config = dict(
    d_expert=48,
    hidden_act='tanh_gelu',
    routed_scale=1.0,
    router_cosine_scale=20.0,
    init_std_router=0.0272,
    lr_router=0.000406,
    num_attention_heads=4,
    head_dim=64,
    norm='layernorm',
    qk_norm=False,
    decay_shape='pow',
    final_lr_fraction=0.0,
    max_steps=7251,
    dataset='wikipedia_en',
)
Below are experts of layer 3 (counted from 0) of a mixture-of-experts language model. Rows are named router (the router's row for the expert), up (a neuron's input weights, with its number) and show model dimensions 0-223. Each number is 500 + 50 x the weight over its row's rms, rounded and kept within 0 to 999. Numbers have three digits each.
Before each expert's rows: "mostly gets" lists some tokens that are sent to it at least half of the time. This comes from a sample of Wikipedia text that the model never trained on.

# expert 25
mostly gets: " had", " won", " received", " announced", " took", " went"
router:484593542477496558558480530463498521535562501547491526396548476414450515493509540524481543486555483553478565459484524435441459625424573542555444420546562498582483521471502514458504399516454454500433448501499594529510486437508522468466477486467505494501497494485517402541531363513537467587517607499345566564444537473495564437486428457458420549548522424570544461441566457499501415554465464434443466437443367534515528488555430536539533506496566529550444515524480492623649375464525523432500483504504396437515469433518511536499491482469573497450466455497445528474446476529463521591500460504449522577563527499440471520470499488485593523475487497484512564396467555481474522492504
up0:478504539444530515594476512476506484479608514539423483617591490469398459525488549603462474477483388460523466588484433604546472514495523639441502482524521639571548491564429508485590521557498504498574599498451499517520481566521488419527486483440488565522433498599486533463618504505458549574497525480531407450512517468533487539548468512470522488514476466565457460532392436583459590401458548499528589511478455460493451466506573470513491466436406527505422483461465474499435434513533505469577489464433532494431468553522484505514521406534464493522541478493377542441458423505603431528489485494506583538507487487555489574517436505440515527587521543455438454545465471531505475439452
up1:510505510392438495516556469500418483533536471561445584423344463470521489450545517448558576477493505486525582376427477506506567519519427501539514482566500518520563519498527507452506461492424395390547484553516694559526525457396525525485478532430481569498444487564393506406559487443425522554566537588517527521457465445501577453481522487447471482624535491440424498486553537524442499505521443427483479499513499497459578442475497494538512558455520346513512529493543476543462485434535493571561472462551509556531476491493565513513504519536420504536501543535498461481507536463482478442479531421466534455530464522524484428511422414442535515508585524468454376501515502506549518616563
up2:520510514520498539471400450540465537409496453505429486523546645545557443514521506480490507471469548609512567524504418454464472502397447464459472617503415520461536427448424566526503505483426456488506559429535464503540547468417583478496489439436394565428509544514495525467636538487510479484430439504493457571479490504518439498488448406542593590497541544462478542549508449476458411501555462541526534595494554523554515556569501496524505537535496544530475478525517611465519566493402413457482435512420516530500508509575501521495457481453457505484500462525598572600537522462564472460478550538597501550519497512474481520490547500468427480589424529506689549502517470436488477409525
up3:518506460456557570557498513544469588450507507486525466465581502475492430460556470474477512506460558417419522501450459579440497456446452450525468544494507400482457522446378582460512542555445507543502436562499500526443547328563508626491524514460520510540551527525387445662512480464540548626543466485525522526490592478423470519519406489526540470471465547441462559519519624528487576478614449508477571437415574479526534607503522473498490519507599545538555514493430519495491478492514498561514496488496440561410511441522498499516495504432442597536382407485491509489540491483513510499453513529544569443431530528497502436447565446419476495487487461490469551476545566442546541448466
up4:483560535489499574527452493465464567364532428425453437483628422397499429552488519562448512482495438481568492407341464514481501479422424533472472511537611562571538481433469534496507532522538486487491431564462527504466452547524499453540520498545452525505481508415413588477501531468583500655523551581497553583514455605482520507514460582443434534499445472531440510514538394515486447467496408487587465511480474504498570542451525454514549446542438608614419483417480462475516531443435464433496538477506492555576553471442521474497488446489529558473445516481535491523573535608520503515523532543466504558449499509551519556509435429511532499553543465502444574460473537507443472460466
up5:497506538480555491493472549578553516506421575441531565526406439572606546458496557492514516529516498470498503464466495464630490479482423511531528530515488516543392483481521485490502517583563557487510459409508544536452514453564498578505425506563560545562482475648550498497451443497488512627554495514524463463499545447505485449474450543514479589478417472499498512532524560464554596394612419407472539477433380437500514441444429499495475447536532559439441540493436499524441455369570533468555535535522527432461486483490491486479482411359472461427570468464454472379451507510490530474509552428520476457485477432458581456475532453492545457467568447467464413472558534505543538448533
up6:527442444454539585504498494473432459471549489552673570481484519504471474492514481485444551546540457490572466549383599642475506537478453547533450526463495513431445495548477484492447518474505507508538463399535556441476512497556614476500487463443502584536550512522476478564532449596554527523442463528507492532465623508458481487517496504538506561527551532546601475460542447526415450466497524494500478527462520484510541518443563502538499497516484528484355488494517506468584405377532409460443463420457597429498581369491503515478534397459446522511463482475567529391391500525555513508498522490527515527506530503428550600488588526482480503518488458523492396506524504620465475463593
up7:452512402542490418483503543474430502526505571465496661543491451492511475468516480450495481498488503441497414477564462490514488530430552581542474596503424429507501504489532505492531495493542518514526445557520435500426615516598473484472543524456591480478454473501468399401572441442581466510565496450504475500465435482497422551510541585515587504462524510533503464550488575540442536367496521519396542526582631480480420463513530534469487602495471517481594526517537470447531475521501390481533518482408536529339499482526503472515516488424441509410547552535481609510571477478472498613483487489579464489514531480506480451581507515468422522445544345489505560524543449471517468514486
up8:527401444493531488502445498487630559529555528523445574455441481568477427559495455586517508526480602449498482446573477452404483539479434488584554527488516516505468548398587443631454541457453555514553434567498488402486462514553432448507484479564547609502518487500476457557447504484611581531508494508576408442525489467557442484492456494455577585450505520555418552529489593478512501539501484471489397500485575530527520535485541535454524567492549429501503486540535445508509570491509500388468601361466522498531618448460510470479484445492557487415509447392551542668499473515555448563503472540466477484501440548546525458462555530455532456535536470498527492498503452491505510466505
up9:498489475591562553535491492494486594428463457472549533513518516439517420521507514443503516494486406515599609493459496534427539502485548370529459517459542504550550534549401508479425422486490439488560467420475435539533478573480497528490471562473531613520508490495469428494469467605551525599464475442508496511523479495499494449516479497476525406412497479457548450484453409609528482456536469438513424400525468552505428438587445476505513504446552510656512464488489623510561573495372460499471485476538465564607510539541569492525509441526471461561479494551494450509489491462447549493525453443535428404541486587440507608493480570467435523583510545505611556539483530553508444552531
up10:536538460471549506548390463478397540519503491440492556536457562492599525435541495532463533491508487471501423407503450597547569447566509453445510531575550385520557583516531560480427511492542442570435440544517510487501459446442421558523459486493477617499564493517474478412539400525495499505522504603541484558458467483502627537487551640518568472523515453513505488529525479374512482489418467584513518553467527391497510374487467470451454493482443527513476520375619492464456475536523431505550484491498550524503443503599543483479502525622451526511481440541550435498507501468467464514488490571596562470511490536472621427494570552402486461464538507497478564518526536563511482469497
up11:549434494456433503448454462459512437528433439523539577462491528561486490546463542597471503472462509538514476444480473578501563496439446591474474502526462527466416498564447506477445517539482531592475466479523438507446464431507513533473575458475447490570477497501578348530553500528420459372542426485493464520504537453424500398472525558457405630524512456478443395454429447612484436618549521524482596534511520516486512510553508484507511468530500453498496511461484436479567561503553469497526585525498457476380460500523580534497528582508503551473531575528528458480445543524525398623488543487550411587451569429458535485629550527565515473554552494517410524538463489542444529494552
up12:440485357596443473526486563481599441461536542440583524494564439528385578510458511495453534509434465527537564452413585540522483501442444542513454502446685487563477522471490590561502514497530550567583555535478530562507444459515493462489489530503502478424567560529494473493445415530474495603388520558426405487517508552564551474525486397450503525521533523446522421540518412508598558481416501459523513338453518569522528462480508481504496519477462501498526486472538532525560430380463531542518511468470597553539491540476433526452522513491499502510518550486531462400521453476520491507471487462422423495546501523474581538511448471556555494525469501521547516512462484496546528649551